Weights of a small mixture-of-experts language model, trained from scratch on English Wikipedia.
Size: width 128, vocabulary 16384.
Experts: 128 SwiGLU neurons an expert, 2 picks a token, a softmax router.
Training: 414M tokens, 3158 steps.
Below are experts of layer 5 (counted from 0) of a mixture-of-experts language model. Rows are named router (the router's row for the expert), gate (a neuron's input weights, with its number), up (a neuron's input weights, with its number), down (a neuron's output weights, with its number) and show model dimensions 0-127. Each number is 128 + 24 x the weight over its row's rms, rounded and kept within 0 to 255.
After each expert's rows: a language model's description of what the expert responds to; "gets" lists some tokens that make up at least twice as much of what it gets as of all text. This comes from a sample of Wikipedia text that the model never trained on. Tokens count by the router's weight.

# expert 37
router [158 152 166 118  97 110 109  98 120 115 147 138 127 124 102 124 156 117 121 116 158 104 141  94 135 107 135 156  99 105 156 147 176 101  81 107 178 177 119 156 108 150  95 131 148 117 131 102 126 171 141 123  96 124 104 156 107 135 170 151 101 113 143  97 104 127 145 121 112  81 169 106 120 143  90 156 129 102 114  87 128  83 136 146 166 123 101 123 135 140 127 105 145 120 140 133 178 120 159 132 107 116 164 121  90  99 134  97 139 114 161 163 143 127 153 128 163 138 151 142 143 151 143 127 117 122  98  82]
gate1 [128 156 115 159 102 165 138  92 145 176 119 155 122 173 125 128 199 154 138 160 100 133 135 139 125 150 115 128  97 161 164 132  97 139 129 141  96 135 142 101 110  88  54  90 127 155 107 137 124  83  88 124 112 156 117  93 138 170 121 142 132 101 112  97  97 151 169 141 108 107 104 146 106 145 123 159 154 167 129 116 117  85 164 173 116 104 109 136 115 130 117 155 120 116 135 108 144 135 178 114 119 114  93 117 125 112 108 147 109 152 101 117 143 107 119 116 128 116 118 139 152 107 151 133 134 119 129 126]
up1 [120 152 166 155 102 133 167 131 125 110 125 161 129 134  84 129 202 118 126 118 149 152 167 165  98 122 116 135 109 141 116 115 126 127 112 118  56 152 123 110 101 131  86 113 177 157 116 135 125 110  76 151 111 149 120  81 149 130 120 144 106 120 123  91 129 104 134 120 111 140 123 136 139 158 132 173 118 143 131 116 110 131 128 116 156 135  99  90 117  94 141  97 115 163 152  72 126 142 133 120  96 130 106 111 133 119  94 140  68 128 154 116 114 120 149 112 154 156  74 139 127 137 102 104 150 126 103 138]
down1 [111  91 139 140 117 139 130 132 137 117 126 103  97 137  83 109 160  86 143 125 136 112 112 124 156  90 142 147 133 126  91 145 154 126 125 119 147 123 134 111 158 143 158  72 132 106 129 129 151 132  95 104 135  99 116 155 122 113 131 105  95 125 144 194 101 128 114 147 112 101 101 122 130 159 139 102 126 112 125 156 158 130 160 139 123 165 131 146 101 183 113 134  93 149 110 125 136 163  94 101 128 147 114 122 141 146 167  87 142 148 135 143  88 180 123 140 158 143 112 163  91 119 176 104 135 173 142  65]
What it handles: Infobox field nouns
gets: " career", " season", " place", " information", " record", " time"

# expert 40
router [163 115 122  88 106 133 100 142 133 131 150  88 182 131 120 123 105 113 106 113 110 139 122 125 120 106 112 115 152  87 153 161 138 143 144 117 113 128 100 132 140 124 103 149 136 140 129 119 118  91  95  85 186 146 107 115 162 124 106 112 138 109  83  79 158 143 141 102 155 113 132 136  97  93 128 141 124 124 178 138 153 172 122 161 138 118 168 125  90 161  71 150 108  87 127 114 145 117 108  99 128 132 125 138 138 131 118  97 125 145 117 152 161 101 128 159  94 174 154 167 149 135 119 167 149 119 103 156]
gate5 [152 100 126 104 137 172 127 154 129  85 132 125 115  52 104 125 104 126 121  50 153 118 134 169 127 116 163 115 109 116 143 125 118 170 107 102 125 155 117 136 132 117 119 124 108 136 124 110 111 134  95 157 130 130  81 125 122  61 119 125 105  95 140 175 133 122 136 164 140 142  74 104  97 134 135 138 140 150 140 144 130 154 108 107 140  99 112 104  98 180 114 147 149 125 141 128 143 174 113 149  88 100 100 135 125 118 101 117 121 160  93 128 127 162 127 141 127 165 114 151 115 132 127 132 163 113  99 115]
up5 [118 162 127 152 145 119 144 121 148 151 119 156 123 178 106 132 108 148 155 138 129 146 110  80 129 142  85 134 127 103 131 129 156  90 122 141  74 103 139 101 107 161 117 129 131 139 136 151 125  99 163 119  97 172 143 131 156 153 134 142 102 126 111 136 116 137  93 105 134 132 160 172  98 121 141 136 106 102 138 102 105  89 152 169 154 140 117 173 131 127 130 107  97 128 151  90 143 135 150 101 192 156 148 142 164 136 151  89 156  95 147 124 111  88 118 106 140  59 158 120 123 145 134 103 114 160 122 127]
down5 [142 138 111 159  86 115 167 161 140 152 129  93 111 139 113 140 109 121 142 173 164 143 137 143 145  97 120  99 127 142 144 102 137 167 131 154 131 119 148 147 113  93 120 133 181 144 126  80 116 124 114  98  88 113 171 132  93 120 129 163 134 113 103 132 148 122 147 123 130 148 122 120 124 135 172 123 103 153 156 145 144 116 162 155 162 114 120 105 101 107 143  95 121 133  91 145  88 105 117  94 159 159 182 138 137 150 155 104 146  78 162 106 112 151  83 110  91 103 112 152 139  88  95 127 144  99 117 112]
What it handles: Quantifiers and of
gets: " of", " two", " under", " all", " most", " some"

# expert 18
router [ 80 150 114  96 177 127 121 124 159 155 106 153 152 133 132  91 109 100 109 163 129 116 126 126  98 137 117 141 157 154 107  96  93 190 152 156 161 166 152 126 142 135 112  98 113  99 145 158  80 175 102 137 121 162 103 126 112 144 100 115 127 169 141 147 143 125 131 114 142 161 134 118 164 146  78 107  83 142 120 137 131 157 137 123 149 110 130 112 109  81 149 138 176 111 123  96 108 150 164 153 117 125 131 121 137 109 132  87  96 132 117 123 146  88 107 116 126  93 151 153 108 109 111 107 116 142 150 103]
gate5 [133 115  96  93  48 120  97 131  64 143 116 121 151 124 176 117 125 165 109 155 141 145 127 135 110  90 139 154 107 163 102 110 113  81 108 125 115 140 139 130 151 137 115 117 184  98 131  88 133 121  90 120 135 108 148 150 146 124  90 114 155  94 129 113 113 150 135 146 100 149 102 200 150 166 118 114 157 117 120 144 124 111 165 131 132 130 139 139 104 158 134 130 118 150 108 130 134 153  99 130 138 180 169 127 113 134 116 153 129 125 136 100 143 112 130 109 147 113 114 137 182 100 116 109 122 126 158 153]
up5 [127 116 138 133 136 104 101  97  94 105 139 158 158  99 109 127 137 125 114 129 142 138 127 114 147 122 160 132 103 144 149 110 134  62 128 168 115 134 141 158 135 119 152  66 171 138 101 109 123 151  92 150 131 142 153 148 116 139 134 111 129  81 131  96 149 177 131  99 104 132 100 170 171 186  89 110 127 112 142 120 116 151 124 137 134 137 163 133 112 150 184  81 163 130  76 127 120 114 133 107 123 172 139 133 103 124 126 143 101 136 122 102 121 135  91 160 128 120 120 155 137 111 105 141 131 102  79 159]
down5 [130 160 128 141 139 140 137 167 120 118 118 119 153 125 133 139 155 121 119 122 157 128 108 112 123 153 101 138 117 139 148 133  98 120 113 146 136 154 114 157 106 133 155 108 132 143  59 136  85 133 127 103 159  96  92 121  90 152 137 148  48 156  80 152  93 132 115  97 167 104 168 112 123 115 118 160 129 105  72 175 140 140 125 163 147 128 156  95 110 117 117 159 128 115 128 104 135  92 156 112 116 122 152 115 108 148 129 151 137 131 159 110 153 140 138 139 131 161 161 174 132  90 113 161 147 127  81 106]
What it handles: Sentence-ending periods
gets: ".", ".\n\n", ").", "\".", ".\"", ").\n\n"

# expert 47
router [126 142 131 146 123 130  96  75 141  82  88  99 144 121 138 145 162 139 126 131 157 128 148 133 120 162 147 168 102 105 130  97 158 141 114  98 132 156 114 145 112 132 160 176 136 134 106 137 160 146 120 138 113 102 103 127 135 151 121 109 135  81 124  99 137 129 138 102 101 111 110 124 159  98 123 147 137  59 130 126 140 179 123 125 119 152 155 168 146 127 117 100 129  82 157 128 112 157 154 115 123 109 112 148 103 149 115 112 109 187 154 175 113 122  90 124 137 150 121 162 129 127 160 185 123 101 108  90]
gate0 [ 89 125  91 145  99 141 105  77 110 101 113 119 117 115 112 111 137 126 152 110 152 145 146 122 158 143 131 114  88 123 108 142 126 131 109 115 154 146 128 142  96 131 105 148 112 143  95 134 138 147 133 175 139 117 100 122  96 137 148 139  89 145 185 165 139 135  71 112 109 160 141 107 144 138 176 144 135 107 141 132 132 131 139 144  98 146 171 152 134 124 161 154 130  83 147 104 135 131 139 110  95 125 138 125 136 155 138 163 132 137 129 194  84 126 123 142 167 122 122 134  98 128 106 176 157  77  68 107]
up0 [154 170 105 117 106  79 131 142 138 152 105 137 162 120  81 146 192 155 131 136 149 127 118 137 102 132 134 109 106 136 142 139 124 103 138 140 116 119 183 122 139 129 105 173 134 128 134 161  86 141 140 118  93 113 134 153 111 144 114 137 141 110 106 121 158 118 127 132 117 153 108 155 127 111 151 108 115 190 135 143 171 154  96 109 114  83 124 116 152 142 126 104 148 138  92  78 150 114 107 144 148 121  87 137 137 166 102 121 141  90 110 100 146 113 120 108  90 158 151  80 137 163 122  69 147 107 110 134]
down0 [116 140 123 106 116 122 154  73 121 178 154 126 170 117 140 145 135 150 143  90 136 120 107 106 115 144  87 153 144 121 137 127 153 146 138 135 158  89 155 130 160 117 140 111  85 155 132 159  83 112 152 113 135 108 118 154 134 116 170 142  74 113 132 129 141 147 122  98 128 115 138 140 163  83 179 103 122 148 148 171  80 111 129 140 122 103 129 128 121 162 157 154  95 123 143 163 135 138 144 138 171 100 100 150 167 135 116  92 116 101 118 133  80 123 112 116 170 109 117 146  85 134  94 100 106 119 118 117]
What it handles: Infobox field labels
gets: ":", "-", " Born", " name", " Genus", "idae"

# expert 60
router [142 151  98 122 113 129  94 126  96 135 128 119 158 139 119 112 139 101 131 116 130  83 166 114 122 129 163 129 115  97 115 100 141 116 114 161 142  90 159 160 112 103 119 108 121 135 124 163 103 154 170 137  92 175 168 153 162 111 106 157 132 138 110 159 138  90 171 148 134 123 153  88 157  89 148 114 136 123 125 109 153 130 117 179 151 141 108 109 163 101  97  96 167  84 117 122 175 115 154 127 144 149 110 122 148 112  96 139 137 124 163 116 132 178 111 114 156 135 106 117 124 140  95 139 104 140 129  69]
gate2 [117 131 147 152 154 140 161 166 119 132 135  72 138 125  67 107 127 142 115 141 139 102 105 165 168  97 153 121 108 161 110 110 140 135 146 116 138  88 140 127 114 127 150  74 145 111 120 118 147 105 145 127 111 112 153 182 128 106 116 151 144 110  99 146 148 127 137  90 118 182 154 105  81 139 115 128 140 117 136 120 105 159  70  89 118 125 114 154 155 120 131 172 137 154 131 139 168 164 128 154 156 128 131 149 126 106 187 131 109 141 157 162 132 140  84 121 130 133 107 151 158 139 116 145 122  89 115 109]
up2 [108 145 128 140 132 168 126 155 126 112 134 104 131 116 126 114 116 148 132 148 108 148  93 121 162  72 113  87 142 165  78 116 117 183 147 126 150 100  69  97 143 142 136 130 137 114 141 111 121 130 146 142  86 124 111 120 152 105  97 142 129 155  95 123 138 157 137 123 148 100 164 140 156 125 120 175 116 174 112 130 134 138 166 104 129 143 101 175 100 141 168 126 100 133 148 131 150 141 156 173  76 107 132 146 148 112 107 123 168  89 120 169  86 130 135 128  74 159 121 124 138 130 122 125 140 158 121 149]
down2 [105 175 123 168 142 125 175 125 159 115 139 163 139 105 112 164 128  92 177 115 113 110 112 123  71 131 115 146  99 146 150  95  96 150 129 103 109  83 106 125 113 135  89 116 108 135 140 174 139 128 126 152 142 138 141 129  99 141 161 129 103 140 174 128 131 109 117 126 143 168 141 127 140 133 145 131 162 149  84 125 108 141 116 105 119 157 104 112 147 143  98 168 134 167 128 121 112 107 119 140 150 147 115 119  67 122 133 137 129  97  99 117 123  92 164  90 112 117 124 133 167 162  76 132 174 109 117 157]
What it handles: Field-separator punctuation
gets: ":", ";", " |", " /", "):", "',"

# expert 38
router [152 153 117 110 141 108 126 136 144 100  84 142 163  93 164 153 100 135  96 132 134 127 137 121 158 145 151 134 123 154 164 156 137 102 125 142  97 119 177 135 139 121 121 135 130 129 145 143 145 123 120 101 163 139 162  87 128 146  89 117 117 106 102 111 112 113 114 136 125 136 108 146 109  69 117 143 123 137 145 116  82 135 108 145 152 110  90 145 140 121 114 122 137 108 154 129 152 120 104  83 118 127 154 142 123 114 163 155 160 152 130 161 198 120  90  86  83 100 180 181 141  88  91 142 143 104 123 147]
gate35 [118 147 116  88 142 152  79 110 130  78 130 122 179 110 179 135 169 115 154 157 143 149 100 150 127 123 159 120 137 141 173 135 136 163 141 118  96 128 133 151 127 166 139 116 117 122  83 145 170 160 138 134 123 166 162 137 102 141 108 138 142  57 139 136 151 104 106 102 112 129 131 127 117 164 110  97 103 133 115 110 143 126 100 183 106 144 106 176 127 120 145 124 165 124 122 130 129 149 136  81 128 113 130 179 128 121 143 137 124  81 110 110 108 138 135 114 107 120 150 156 130 144 119 138 122 176 109  92]
up35 [103 139 128 106 150 117  74 146 112 102 144 156 156 122 151 138 143 117 147 146 118  97 111 146  95 112 142 139 171 116 185 143 137 133 120 127  94 151 111 123 137 176 131  85 110 151 126 153 147 155 154 139 111 143 138 100  99 135 111 135 120 109 120 143 137  81  79 104  93 140 133 127 139 131  98 102  88 150 102 112 147 124 117 155 129 128 137 156 153 135 121 131 176 118 124 162 135 148 117  86 137 114 136 141 104 172 136 136 106  99  61 122 135  73 109 139 117 117 144 146 135 159 113 140 142 201 119  87]
down35 [150 132 143 146  91 128 146 140 144 148 143  90 192 128 130 144 118 108 161 121  94 126 137 139 125 147 182  96 146 100 131 139 164 123 129 166 123  96  93 112 152 107 164 106 122 152 139  94 119 138 117 146 137 127 147 108 166 109 138 127 164 130 158  78 130 128 103  96 136 123 108 154 149 122 162 162 179 152 116 135 145 122 125 123 105 109 166 106 119 136 111 169 133 147 125  76 133  98 106  84  94 132  98 148 121 112 128  93 109 130 143 156 151 102 135  48 105 125 117 110 114 140 129 129 126 140  82 120]
What it handles: Attributive adjectives
gets: " first", " new", " other", " public", " early", " local"

# expert 28
router [129  98 131 157 131 125 120  89 132 156 143 163 130 117 134 136 103 116 105 161 145 111 116 159 107  61 132 152 122 118 188 140 132  92 146 106 167 115 132 137 112 138 157 161 135 151 147 107 107 119  75 154 160  63 139 117 168 118 148 135 147 127 106 154 115 102 109 153 126 111 147 155 126 143 139 133 114 118 141 128  86 133 115 146 102 111 166 169 117 138 125  89 131 141 103 138 112 115 116  88 160 131 149 128 141 162  97 148 113 133  87 116 136 146 159 147 115  96 164  82 129 161 155 131  78 122 119  93]
gate5 [148 132  99 131 168 102 132 108 119 157 110 159 106 156 144 129 135 145 106 154 145 130 108 141 150 143 172 127 148 142 153 120 126 112 120 132  93 184 109 158  98 113 114 104 125 154  77 140  95 119 123  68 126 129 118 109 156  99 119 119  99 129 115 196 147 168  95 105 118 109 145 142 136 129 127 144 118 103 155 126 126 142  85 101 179 138 151 144 153 124 103 147 135  98 117 108 133  90 150 109  89 149 101 125 100 178 130 147 136  93 173 106 161 123 104 134 158 101 156 142 133 147 154 127 157 162 144 126]
up5 [156 139 145 102  80  95 118 141 119 129 132  91 154  89 128 114 129 129 118 149 120 146  98 103 124 127  92 184 136 107  92 128 155 117 121 101 105 108 116 113 153  97  73 136 101 136 124 119 153 164  94 143 134 126 155 134  73 149 139  87  94 167 139 125 110  90 138 152 157 109  95 125 167 107 173 125 140 120 151 129 142 170 107 146 117 147 115 111 114 124 125 128 133 129 130 134 107 140  97 153 122 194 162 133  85 149 105 124 137 158 119 131  68 142 146 152 140 149 114  78 149 113 142 126 139 158 123 127]
down5 [128 167 164 133 146 126 161  78 118 155 123 171 124 108 109 134 143  88 136 141 123 121 110  93 121 125 134  58  83 139 143 103 122 120 135 137 114 136 100 122 135 112 135 142 154 114 129 112 158 107 148 100 109 150 176 139  68 111 123 144 153 112 146 123 153 171 125 123 149 123 126 123 136 145 124 124  80 128 129 158 147 137 100 141 109  93 167  93 131 112  99 108 153 145 107  85 121 127 186 135 149 160 164  91 179 113 133 110 120 114 161 140 131 134 110 173 158 150  94 122 103 117 110  84 145 132 128 127]
What it handles: Capitalized word starts
gets: " A", " I", "A", " U", " An", " Me"

# expert 7
router [129 109 123 163  91 126 126 132 141 130 118 159 155 113 148 137 172 126 126 162  89 128 162 116  82 115 120 123 128 162 106 155 132 144 138 160 128 137 128 148 100 125  72  92 116 179 120 152 122 111  93 148 129 147 173 102 121 147 101 118 155 132 139 157 123 102 144 161 137 116 106 118 129 112 143 129 110 129 138 153  91 125  94 134 121 102  89 140  76 149 152 129 179 109 125 131 148 135 166 125 115 139 127  78  87 110 158 188 122 151 163  98 150 149 126  93 110 128 110 126 136  69 113 103 131 139 155 157]
gate2 [128 156 174 136 123 130  71 152 105 123 135 124 107 107 108 114  59 149 169 128 147 108 160 146 111 137 121 123 176 122  93 144 118 109  80 136 134  86  78 137  97 126 134 126 147 150  81 146 146 124 112 135 118 147 109  93 123 119 152 207 156 140 113 143 142 153 131 125 134 141 132 104 156 144 137 138 142 127 123 138 138 107 147 115 184  97 128 120 145 103 151  90 125 143 145 134 109 101 124 120 153 121 121 134 122 154 106 106 182 132 104 138 128 118 123 144 172 155 111 146 133 163 164 106  77 105 113 134]
up2 [108 148 166 120 136 145  70 106 144 107 147 112 149 171 138  76 135 136 121 121  76 122 148 110 128 193 132 115 112 149 130 120 142 112 121 142 140 115 126 104 102  99 139  94 148 155 147 106 101 115 184 134 111 152 153 136 100 138 116 138 158 153 125 117 111 122 110 133 181 134 117  91 109 148 159 102 149 179 125 123 105 174  98 142 133 110 116 156 125 111 140 137 163 157 128 139 128 125 115  98  98 153 128 136 152 100 119 134  96 168  85 123 166  94 146 127 122 147 147 112 119 198 112 101 147 132 124 128]
down2 [105 111  96 140 107  97 108 145  91 108 114 139 118 121 105 119  96 180 154 141 131 152  99 161 164 118 139 167  85 125 105 127  90 108 117 140 140 160 113 120 136 120 125 152 112 137 150 144 130 142 145 125 115 108 145 117  68 144 128 118 124 137 109 110 167  86 137 133 122 126  90 146 135 157 116 122 164 147 138 114 144 137  85  96 100 120 114 145 173 129 113 136 176 160  95 146 146 147 137 153 127 121 133  97 145  96 117 149 135 132 106 131 110 152  97 114 140 222 154 102  65 153 124 145 125 142 108 119]
What it handles: National name parts
gets: ".", " United", " New", " States", " National", " American"

# expert 34
router [ 92 107 114  90 114 131 147 110 152 118 117 120 159 101 156 132 109 140 126 104 142 163 114 105 107 104 134 109  95 113 112 139 156 129 134  98  99 140 106 104 107 153 125 113 109 100 168 118 156 136 107 139 125 117  80 125 165 122 163 131 140 100  92 145 175 121 149 134 129 126  97 108 157 160 129 108 142 116  71 162 108 108 112 148 135 139 142 147 125 129  93  95 127  78 102 132 135 150 151  96 162 106 114 134 108 189 154 141 111 171 123 155 104 147  97 137 109 141 151 115 108 180 162  97 163 151 152 163]
gate5 [ 90 132 116  89 122 123 116 153 156 181 132 103 129 132 114 122 106 175 134 122  96 130 116 135 138 132 153 157 127 118 172 155 152 154 101 152 135 100 120 147 126 132 136 142 128 125  76  92 141 100 149 100 134 108  77 118 127 119 125 147 148 130 130 122 143 149 140 144 152 165 152 108 129 153 143 132 117 100 157 142 132 121 134 142 112 125  83 104 147 103 108 135 130 139 121 155 136 189 110 108 142  98  98 142 170 168 171 137  69 172 153 147 148 124 154 161 117 106  72 112  75 115 117  98 157 112 116 100]
up5 [104 165 107 147 112 119 138 132 147  73 139 162 100 103 163 135 146 103 153 139 167 159 154 198 149 104  97  98  99  98 131 138 139  92 150 184 138 115 121 140 130 121 167 132 147 124 135 128 103 120 134 158 169 153 139  91  77 125 122 142 121 131 160  84  95 102 135 147 113 150 132 126 105 106 114 140 152 152 131 113 136 161 137 105 123  99 125 104  84 147 104 171 102 172 104 108 144 119 127 139 155 155 124 125 122 127  95 127 106  77 116 104 135 116 125  93 135 155 160 113 122 156 118 119 146 139 157 143]
down5 [163 103 142 127 150 132 153 105 147 149 124 103 143 121 136 101 120 120 107  94  85 132 134 102 151 157 127 159 149  66 164 175 130 121 138 123 101 136  96 154 138 127  93 127 122 104 133  83 154 154 167 136 158 175 145  89 122 128 144 119 112 109 107 131 137 112 112 124 125 150 123 153 142  90 128 109 110 140 159 149 123 112 137 129 124 137  97 106 165 121  97 153 122 143 154 151  93 192 158 118 127  83 114 125 113 115 134 131  92  81 120 165 123 126 106 134 157 101 144  95 126 150  83  91 152 127 150 179]
What it handles: Digits in years
gets: "0", "5", "8", "9", "7", "4"

# expert 63
router [ 98 104 146  93 171 134 140 108 139 127 106 159 121 146 128 114 146 157 126 148 106  96 135  99 107 155  63 176 107  83 141 134 151 147 123 108  99 154 141 111 147 102 108 142 116 119 131 148 105 141 112 140 108 174 114 159 108 138 144 136 119 163 138 121 139 142 141 172 132 149 156 163 120 134 135  68 114  93 151 155  94 142 116 130 123 120  93 127 139 164 100 137 177  96 117 165  88 191 156 137 119 129 117 114  70 104  97 144 151 131 157 127 128  81 116 113 125 140 120 120 124 159 124 111 114 134 144 129]
gate2 [ 78 112 127 148 109 158 130 116 112 115 111  96  94 102 158 112  97 121 140 145 105 172 116 107 145 114 134 171 151 129 161 168 163 137  79 121 114 167 113 109 119 121 205 130 119 116 104  77 133 125 106 141  96 109 150 137 138 133 115 162 114 139 119 115 139  95 153 130 136 156 107 153 119 132 118 160 155 142 141 128 146 128 145  98 134 136 164 154 149 134 123 150 147 103 115 175 102 120 147 152 113 105 174 119  82 154 137 134 150 139 139  89 166 132 112 168 169 133 100 109 100 126 106 142 103 119  90 157]
up2 [147 140 152 150 162 114 153 138 160 132 112 153 114 133 119 169 165 119  78  91 154 113 154 131 106 123 112  90  89 163 145 107 142 109 126 118 157  76 173 134 149 118  78 126 102 148 177 170 135 157 157 135 141 148 104 140  98 131 178 109 125 131 148 137 123 133 125 141 100 133 133 131 118 140 130  86  84 141 131 118 143 121 131 137 111 109  92 100 109  91 145 102 133 146 155 122 113 141 111 110 151 141  89 146 180 111 120 108  71 106 130 139 105 122 171  95 105 168 123 140 166 122 132 112 143 126 156 121]
down2 [126 128 136 181 102 111 108 155 113 116 169  94 170 113 127 126 129 153 101 104 132 135 166 120 126 129 115 103 100 117 107  91 108  92 133 122 131 140  71 157 128 102 125 134 143 144 161 121 147 118 122  87 143 156 173 155 140 138 113 124 184  94 139 149 117 151 132 121 131 140 101 119 120 124 144 156 144 129 110 133 172  87  88 193  98 129  99 132 183 120 148 136 119 115 128  99 148  99 105 149 102 156 106 136 137 146 126 130 124 168 152 119  81 138  83 124 133 120 128  88 112 156 124 157 162  87 135 120]
What it handles: Decimal points in numbers
gets: ".", ":", "/", "′", "°", "+"

# expert 46
router [106 154 152 101 130 175 132 143 140 112 105 126  63 142 111 121 103 133 103 130  96 138 139 144 126 116  77 147 156 140 148 160 176 131 129  90 119 151 120 122 159 135 118 124  99 115 143 122 144 115 121 125 182 146 124 151 157  95 121 138 141 108 108 120 167 146 116 133 145  98 177 166  93 149  95 135 109 145  89  86 140  93  88 139 144 120 142  85 121 153 104 107 119 138 155 114 123 134 140 130 124 147 143 149 137 135  66  87 154 116 106 135 146 150 111 116 160 169 146 154 144 141 137 140  95 117  90  84]
gate2 [145 137 132  92 108 117 164 130 108 123 124 155  75 122 151 173 157 109 120 110 113 111 125 151  98 142 130 118 154 141 126 145 115  99 146 102 179 161 121 149 133 129 133 139 117 105 106 100 154 116 116  77 135 160 131 152 138 158  94 132 126 110 124  94 126 106 126  97 154  94 129 123 150 121  99 101  98 120  87 103 169 121  89 148 148 111 146 148  84 141 176 178 176 124 162  97 114 116  98 157  94 140 158 147 147 133 153 145 138 141 145 122 140 150  77 105 105 107 151 135 138 100 159 137  91 106 148 149]
up2 [141 104 112  77 120 148 166 142 132 144 107 138  87 117 134 141 175 134  96 125 106 107 117 144  84 129 153 127 133 115  97 142 114 155 119 130 151 145 140 159 153 110 130 155 126 138 102 120 133 119 125  60 158 143 131 132 157 127  72 123 117 121 136 117 136 124 146  95 178  85 104 115 143  99 111  93 103 169  75 125 190 161 140 135 134 126 119 161  82 155 150 151 167 111 134 102 104 124  99 135  94 154 160 113 168 142 131 159 134 143 129 103 155 129 110 107 137 154 130 155 131 108 150 141  95 129 151 146]
down2 [114  95 137 129 147 115 141 136 122 126 135 152 112 117 122 128 111  94 113 134 137 102 118  92 103 143  80 112 155 155  58 119 154 165 153  97 126 125 104 107 166 136 175 152 117  87 142 145 171 102 138 129 144 119 117 133 108  56 140 132 100 118 131 124 106 145 149 129  79 126  88 167 138 141 133 114 137 125 133  90 140  96 171 135  95  94 133 102 148 126 149 109 111 145 118 132 172 158 127 145 146 125 139 146 125 145 123 137 153 107 126 126 120 109 131 121 140 146 178 140 114 147 112 124 180 154 185  78]
What it handles: Clause-linking conjunctions
gets: " that", " after", " when", " time", " years", " while"

# expert 5
router [ 85 126 160 106 131 149 114 111  92 141 108 143 134 143 146 124 149 135 117 106  93 102 121 146 119  99 137 105 125 138 118 124 160 110 116 153 124 110 104 109 149 147 137 120 119  93 157 152 101 166 153 141  80 117 135 118 154 119 146 149  94 157 167  99 115 158 165 156 139 136 153 113 116 129 119 113 127 159 173 170 109 138 152 126  89 146 113 100 118 121 101 100 159 110 111 150 168 106 125 157  78 122 161 138 117 120 122 150  98 171 117 156 121 148 189 151 105  92 161  78 177 135 131 127 128 137  81 135]
gate2 [ 97 146 155 156 146 122 132  97 114  82 189 136 113 120  87 142 110  74 104  98 139 101 104 125 141 157 176 118 111 123 148 158 116 147 144 104 165 138 115 141 150 145 104 147 132 150 143  86 104 175 132 121 156 131 129 132 118 183 174 121 116 154  96 109 104 128 157 123 129 157 157  92 140 137 177 142 130 146 112 163 153 133 116 126 121 121 128 107 139 130 135  99 149 109 143 152 129 112 133 141 129 115 145 114 111 115 105  98 137 139  95 114 134  74 100 135  84 120 117 133 145 101  86 171 166 157  93 128]
up2 [128  92 130 168 135 104 115 102 150 110 133 144 135 161 127 133 124 173 129 149 149 137 143 160  80 148 118  89 135 139 135  62 131 138 105 140  89 144 160 132 106 142 178 101 138 124 148 127 127 101 111 109 136  99  88  90 146 108 137 121 116 143 106 105 153 113 130 149 129  89 119 126 136 104 129 131 147 102 201 114 103 132 126 166 149 110 153 121 107 127  64 147 162 175 130 123 133 165 129 138 103 115 167 154 138  85 137 121 156 127  87 141 115 126 133 150 130 135 140 124 120  89 120 169 106 115 176 138]
down2 [ 99  85 110 156 123 164 160 130 162 102 114 133 134 125 132 143 112 113 157 110 107 111 126 148 137 188 147 152  87 131 158  96 123 159 113 149 134 133 126 148 143 108 113 149 120 158 159 135 109 112 123 119 130 117  95 157 105 150 127  92 166 161  93 153 134 133 120 153 132 113 135 150 134 144 145 119  60 110 139 199 112 106 130 129 103  89 125 151 137 111 144 125 121 121 144 164 133 124 189 152 111 111 116  91 126  73 124 128 162 126 129 130 121 106 105 119  80 166 139  74 109 133 114 150 102 156 115 112]
What it handles: Two-digit numbers
gets: "25", "29", "30", "28", "26", "20"